{
  "lr_router": 0.000423,
  "num_key_value_heads": 2,
  "init_std_down": 0.0,
  "optimizer": "muon",
  "beta1": 0.95,
  "schedule": "wsd"
}
Below are experts of layer 6 (counted from 0) of a mixture-of-experts language model. Rows are named router (the router's row for the expert), down (a neuron's output weights, with its number) and show model dimensions 96-191. Each number is 500 + 25 x the weight over its row's rms, rounded and kept within 0 to 999. Numbers have three digits each.
Before each expert's rows: a language model's description of what the expert responds to; "raises" lists some tokens whose logits its average output raises strongly, later layers aside. This comes from a sample of Wikipedia text that the model never trained on.

# expert 33
Description: Abstract nouns for activities or concepts after articles, often followed by of or to, like efforts, treatment, issues, development, research.
raises: " for", " to", " times", " or", " behind", " and"
router:466461503499491489502497493501524502524554507505477543507503483495496523521485461502512523481556493470485517508512490487447497512503469512503503507501477502487523496511478511503506483463544497506513555493470505525432545510475531507517497494454492441489512520541488460500542514511468477510
down0:509546507499504516496481518510475508486473467538486472497496491482510526521423469496549526477462491513528480510457472476504489494503523489491489499498499465523464488525554486493531511512499541496512457508477486514485500493488502507515541521534491514549512509519462547530502488476539542490
down1:477467502465491480493459526501509499523523446545475523529483504482562475482515480500476524470505487483479514563506511527522522527477477495527498486503476506538491472571481479561503470555471522510511506509487488491480528522505483477510479498493478471519495504497471514477487477497473515533
down2:472514471505480432472461499496525471553515480509522471498503475491528514513521486508507495521489505498519489499502498484523458537476511497482514525479489517471497560493511514506466517517516535510482525479544563491482512518469487523450510519545517479492480519498469492500506535493480505499
down3:512506499471509539475517530476525455489525433528509504521512472534501547481551518459481490519447509498459477468482461511509521493483492518440472494523527506499481530464496541527529512482519517507448496469528505488493465476501498538516501470514516504473524515491499510522485458473534554513
down4:512522490529493490567476497511536438503517457491529510519474473448521530507511504495502503492488489488532485462494513496479486506543528456509481541541551471442509524487513500531481488494518516468479482495497495470492437472486493524518537524534502499537457538508530488503536507472517488480
down5:483515531501506479516435460533520511498534520489523521497473520499510540503504512534486540511501475461495486477476510532503483500519522524515517503511505503543442505492466501547545478524536558489521516510513521486536542502480493518464490469470511463473459517469487565504538485531494532502
down6:505507515549518471557459500473476482551496516493477515563554526489521514496493484475470529484493520534482519485516488522497466472531461495537469484480486533487459505497472491478461517518520468497454500480502477494440538536530510512473512496508495504524515515504488487477492492534505482475
down7:513542523538506508462545459533514473497468516478478453521457480485533485524508530484499482509493490523481540484485493517551482472475444512508550488473514507490501494566521475530483481492492560536515465519459475502517534530490491515499525503492507461523483506506519527528503507470498464492
down8:516486546482484502503437500518477494521531497489487461475546462472528499498513477511481475525482491532487508552483513480563477490457525493484523488483515450488522503517483527494521472492501510514476474469517504468526487501495545513469495536478463484506513518521468522486520499525505508486
down9:490482456481484508507499534467523509498513488476483451473551432482501537507534552497519526506547533500474490458516518491487524495521523462531475518502511467468444483427482556503518530538461459490500471481540492500462502459488511501503546519555497508504513509485489477490515478475488567517
down10:494515495533492517541505525490470498497509521480471522516439502504488518515509495537527495510512492526527512478471531514493531495515504474543472507507519453463509491478552496476471502534524494499512492484495513492543526459499528577474536483491495471521480473508522452513490500504522516507
down11:495512515495458505526483519476486499525501515513518546532509453532514542579530467506489537449526479507485516507517496496487480512469476509497505537516494457499552441459498471458460495514520476490503551521498502501458482525489490495504504532465543511488476502546548503499482518524501504491
down12:496510499508478452454511492514489517531475526522506487540484493522553499434515517519503482539516501489477465541534438463473485477507553474495496502512507511475484517474469512486551494493489474486538531485479509491499528528527561524485471504525492513466492474483462481533495525525485517512
down13:478534522487468490469499497480557499513485513468492522496482474534518491494519520512489479548474492495531497491497484498524482490509500504463479507540492524497470470561531522498470500536479455462479490500477492474510478526506504499477517487497492513534513455476515528523510487502524579503
down14:483477509533539506490475439528474499487505507489517526465481505533519510505525484461512509493508468488488549536506516465497536508484493511523516568484531521528508475514514494491484483503516530464487529456503491521510504518501517456504504501488542520474496489508482450520536489506521439496
down15:513522488536499485480529493512457516504506511502471559467529511506484506480489502547465534518550463500557537467505531495530509546494448441481481481498478544537528496497487439496525491520507501520506452499499460504504521499525541545523497502509439492479474458500459540483507490523503483524
down16:539505538511473496507503493538513543509489522473523486453487496494497488518511471525473508506547500537450538473489502485491507444507544476539536489496509480523493479548480499479529467547528538497520519536518456500482512490501494458498511506501492465457474510491467459491474501531518476455
down17:505447447469552486530515496528502475500500495516510524464471498459455490540499485480455534427502493507521473490517513516513475500501491491520461493490503526479543514515521519532453502527519463471520502524567499507490488498483479534481544510521501474527522481469458521465519519516488457508
down18:506468514474492503517521487538493495516509521532510542487537477516512532508503508519494490462467482494503504481502486463466517479541471523502510521494497472529512503504519520504495491542484486529474519541472524501509468452488548446450542454533489510469496515483478453520461488478573511526
down19:496482540529534495490461462531502492477547494457520497489514505475499496495498544484517467476512462549469516507511520494539498496552507527493516468497517529492451518479480480477511472515518523505491514488504499524512532476476467501461454538536472532514495497517490479443546531497447440534
down20:502499460468525481495509499476518489498471455479497445473494493484489466458530549470469470478505511512516491493497527487513475476575510498496521497514468488519435514467500549498510550484504504493481475496489476487481511513478468498503525525535475484491525517446501470530502485460456494525

# expert 14
Description: Word-piece starts and middles of Spanish, Portuguese, Italian and French names, such as N in Nadal, São, de, Castell.
raises: "rd", "rap", "ward"
router:474504492435482454483546465475510516509527492450510504503538499530483486485517483473509472504497518509492492467488456519486466474507493508495504513491487485477531500537521518501487532487481516471503498509511505527483527500501492480530451417517493532464493486496471473483473499530539520516
down1:517530488526526493493513461505514464519460483505481494494508544492498513495517494562497494493517484495473476498531524515503514537532504464536453522482506484523517484476554475490538474488502502522511505437488500475490485454544503513514542475478528444494487493491539480469459472507491491464
down2:487522518497532474527486498472493510445564493497521492473484526457526526517494464507472501494512531412526518529497522476513504483495500501478514501476527481532502518527502456507526498499542478471470473510471469483527450536507529478515539471499521480526498542482467488485533489528510474475
down3:499480536505519517531458489488479528481514517455459502486537503483477470516540521516483484465493516473498480507493444482510482474452510503510484474519531489505460487509485479497477491511535469506519521520477520519538534502508490493507447486511533515505545500492511510521532545546476489519
down4:493490500496517487505474511515507516497449506494479502519501459504510470490472495502508496507515513531537482532493453524541511459518507505454545496497481488483457499467500490505493534537476465506425499528522454451489497480457511536493510480544529539501521482473525500500467491483525512485
down5:479505530521476454433507527495496523529497512460456500501472500498522491498526554520490458495485562520493454527510507458501455506507510541485481502513481454458485509500504514526495471489507491523463513543451467491471489493497481539457511531528468480532519507505499483578503502486492518477
down6:478552452497500549505460446533503500510494511501475524503483509480475461484479431517515497503514506490466534569468515500524512476486491513483491487531516504493498490505498493472524473519541507475482498555539452480512502544488503499569479521483518481524521487526460501476553510488511490473
down7:528500479467481538484507529550500484518482496494540474470526458525525488502498553472474513537489445491520548469525466527505518495538448519461519506495491531518479518469471511485478460478492485536483508469490468485493459486489471504505509507516525519495462508496501512539489520498488455501
down8:490504544511465507501483515488489514478516551485495549504505472487515524454546475488522528537540492487481522521533489477503462491516528496496529484488475512530507522553508533490450531513506471443454512508475517482495488476520456447456493503462488519512469505501530529481487457548531490522
down9:505437532527485510465473476513515513500543506452506499462525484501491484504534533527538502514483480491534494488503478543493534539494477516458483481498498501501523486497490544502492542448464535484496511464474453469465482513497506480499525506464535517503522508507506533496525504504508474481
down10:499498518506497507522484506502493502476516454515514512464504481482490523555525508509450519557524525521447564510538473457502526501489498521469526492490460544517500521509512445474489544479554546491480487484528473506506483475515500509498519500522519478498479511501488484483515508440515496428
down11:455501455540536484507555469450484500513505499476500504559485470518475461480495515511512537542497522472517521500494477482519487505512505522473493469492532484518523484527500482488494535469492497481492487512515497498456489459489519497538515486540469549496512502496511506502440513485524478509
down12:502500494512535523464512492452499524493494502509482517468493490512520520493531440502494504509500472467481536508517514532531465501523482515519506488540547516503544462501490501490488509494510473461538515502514513449515474497510479533493545498490461478508503546525530513493538498547536458499
down13:516467508498495525517526495543556477520505512507526514519449503510518512507520543553509522469517463541498508474494484494492512485489467522504486533508496476500520483558517520448524518533511492488488495513474489492498466471505487508463521519501470500480467508486472496459444533503540512542
down14:482507522518489471534485506480505546522493496511489515516477478500544457461537508504466510469515476452529491492524494534442477491516500488470506574512495538511521492524516507454486503507462490511457490494489535555501459530476499503549486490523516523479515527521503538484473472499508455490
down15:512519494555509535485481496513493506501528489494558460528501507519501523451529466480519513497523460490469563504504519542488489496488506497507502509486519503511478471480478465544491504525468510487516515529490516525513454508536459525524522470466459502499509537469477514525484490485483507488
down16:450504508502498538502449460563458516524514520503489491528510550477496456502471499517503511489484517482483535531519464514455494521511524501546488517449531492507527521475544509458524475520494481478519526517467515469521514474517532493495526469496501535538493455446488521514537511470539522500
down17:505458481482457493498491491518528474525475518523484496450500501472504484496498523464481510487485473485562524532531502465515485508552487494499491470506452489541529505540490504504502460475463509509524475511467499490484488500493501476499506489451502512475545490476478495500456512463509512465
down18:495548453515521519540485524510445490506520491523510454491522506478523505479473514520480507453485500549519458487491521475477488469476501468504477523500516515518485499473488497475523498518531484531474528477484495480499455522478519551509546530500495467501543485467505478504534445556468502504
down19:452500521457456504507503475443483466532495495476480469518507482497506484500480523519508501535510485464479500510478567510502513503495491487507523476481486472470513487490523499517433511506494471523527518509490513487484521487513482523442533475533501468508521496520506479529514524514508493541
down20:562519524511521486509507466541497479528552507474496446556502503504502504503504432476503461548526464488537477499502521500554503496508471488549508476501491508532507479464495561527503512507482520492490487486518536495454481518499494509502499494466476476483505527497492448487464471542480524474
down21:536471516482474531529521567544461479496491515478523456523487541498468502494510472506524498493442513475552460515522499461507471509506508479487504486475464518498509483491510507479489506577490544523499495539478519505488471512511526492486468524509511505512475502516457507448464478500491526462

# expert 30
Description: Commas, including ones fused with quotes or parentheses, plus which, but, although, where they join clauses in running prose.
raises: " and", " but", " the", " as"
router:488480554512470490493488548501520484495522475499504500497544533526473527494482531479516508498497490451501462496526455499446452466509504495507484499496478544488564545496479501544500506533505472487491500508506554482511530496504562496503509485477490488498483498471496469494498485493466491490
down2:502499491516486459531562516542453469501497554504504503539531519492482475529498474480489558506495504500502526466491497485471498475478495478462551521526473515508518534487502511490461521511505521506502489476489536505508505513502517463493517512478490503474544448491484498497507552510464496474
down3:482458507509540500497506530513453515522517499509467452480471476489530520495504495509464507487500486518547535525491488462497510494453490508474499509523491481471489510493478503504507477490532517478467534507472474517486476432513444477537462490472536527495535477535456494504474510517489495486
down4:493492495504521444472500517505471466530508493467525522491533487475481492476514516540481563528508511507542505529507461486461502517476463459532469532480494499491500479453513454494519483502513501501492530514452477530471489540485539471501495527511520514499506478488486491456451534465498513494
down5:519523541543490518519518514501540484518517508518505466478481495469501512514468581549447487481492489537570487502488508478481494488507481466540468491526447491488501544472433499496487540521526512543511489468485440526477467539486466508496511453469495522491508544422517528470539486499498502462
down6:457512479495496521512455511497507527507524454481504522490535523498491458499460530490432537480500529492492506481489493524520459510492496485453463507511499483503495474396488459515439511510490492496511496475527557519512479570541523548482508475511498507496493480480486494479511507488529512498
down7:482526544492558463467496474512521487490489492509517517545551518491517536496505473517495515487461458522516497495498456526477532524489510511503523556465506507485487505490481490474458516461535462469519500498508501487474537514497486463484465496460463481519536507502497505504490531553471515516
down8:527490496528514472502507464496478495462457448475480525497507537529472504502504515494509490497493467471493445475499528546465510540539507448515447517499510517524473504501480514521480546552455489474517474491505512503558471465481518489487536493492487499541504508490448520459512528468515484470
down9:506497507493517481491525506525508527508468498540488487465491497494527539455514479443492478563481473515491530476501460519532493475484451485531519493499495494503470460515529548518462483533519497541506528504522466486493490498478495482483517432509497515507518489518524516535535519511491531487
down10:499457483502515460546500469457514532533505472499509528480523518495504536482506510531480538501544501482495481472476497500473493515489509464499475496532470507463512483502535430473473524510524479505483478501486505485520548529516530486461524519554487518513520519481487478450476477498512515551
down11:517489500516489523503513470441509507496485508542482509465495494510533509521493519551552516525528519517515506502525518501512457477481550507495515527479489519514486490545534470463542528522522531543463538479492501534479476460476522469521497490504489494506481536498497507522496469437522462488
down12:490535482468495508515507490515525516498536513453489531493453480492462485530472474541500472521515458512507524520539490541538481501467463485498517515543525503491541494486499531484492514514522479518494482503511495480491505527515501506466516496445485415532504500477561483489489508487471475481
down13:486479482484489520462503487498514494460497525479524509499482494467476533455502489489538452511489479543492516522492493491507505566496477483505502493493486537500514534492474509542481488539512508514489510524525507492492498467519478554511545485484500472526520477501539482477479465493464466477
down14:508474501507532535520525492541509515478484499493470478519521533480465459458473469512483493482483486539524491498557507479525500483509474507478521471505490470546456504473491497519469501456479532503438485509524503520568489465491495453515469479483535524516495513527461559567525520499513465512
down15:488531518481517518531477513508564518496489467541473506504474479512511535517492509486496488473507471553540478488542491491500488457464492493518516472474485499502500476545471513502489435500546499513462508512503500509508465474487493450524526505493456486524507481512525518553513509517517446505
down16:521490503505480482508460481489498532511535535505527508491524507507545482556487523521457481457510484490526486475456508514483532455527546524535513482567490509520472451532492506447485525489484498454545515498511469492500510493434533510484492473529520537506496498516450480501498501521499503469
down17:528503530499461489493469531503513542523477515473518491453472509490477481541538521510493503492514494487489486508495487499490471522493529523542453555492541515493529492494460450472487511515497530470514464515529505524534453531495542526489487505525469502491492529457532465471547485488477487450
down18:485504507509526511475491486500513514513484501471546496508473470521474503463508502516506522465519518525529494501497515503514513504476453488523470507455495478550483527473468571511471513506479534494468509512464490510513478471541508451507522489502513497480520494540506480455492554510509502480
down19:494438455490494532525504479507498540539517514498532506488493531534460443511526491467473455480497471514509511501531536484473505484498522458525495515486534507555438491544517533449498533495501463483478490500490503469500468514471526528501482502484512473474521508499536494528492468526495501532
down20:520491537567462513494493494437503479485475535509539459501527548511474484518506523484508520505439532484506501505499520471453511479524494496467506493497486507504534487497466520471527501536482434504517490497417478509497516457501494555508501501487506541490476482506494504498504527491467532503
down21:513486480479469492509510482529504506523470542499461504498461488448525496524540530496524475514534483525529548490482537438504493486456504492546570527480507533494552476507501474554484486475487483438509516552484536509503514525533490504473512490482481555455487496497495555511502545520500513512
down22:452473529512527526551479520523538463505515477516492458516501458462502485526473498483487527489524463507496482510498518531456533478467528521516500501552475521475559464444527458489498495513536488521476459468487495456532531507497483506459516542476472525526507449514477487513504487549494465489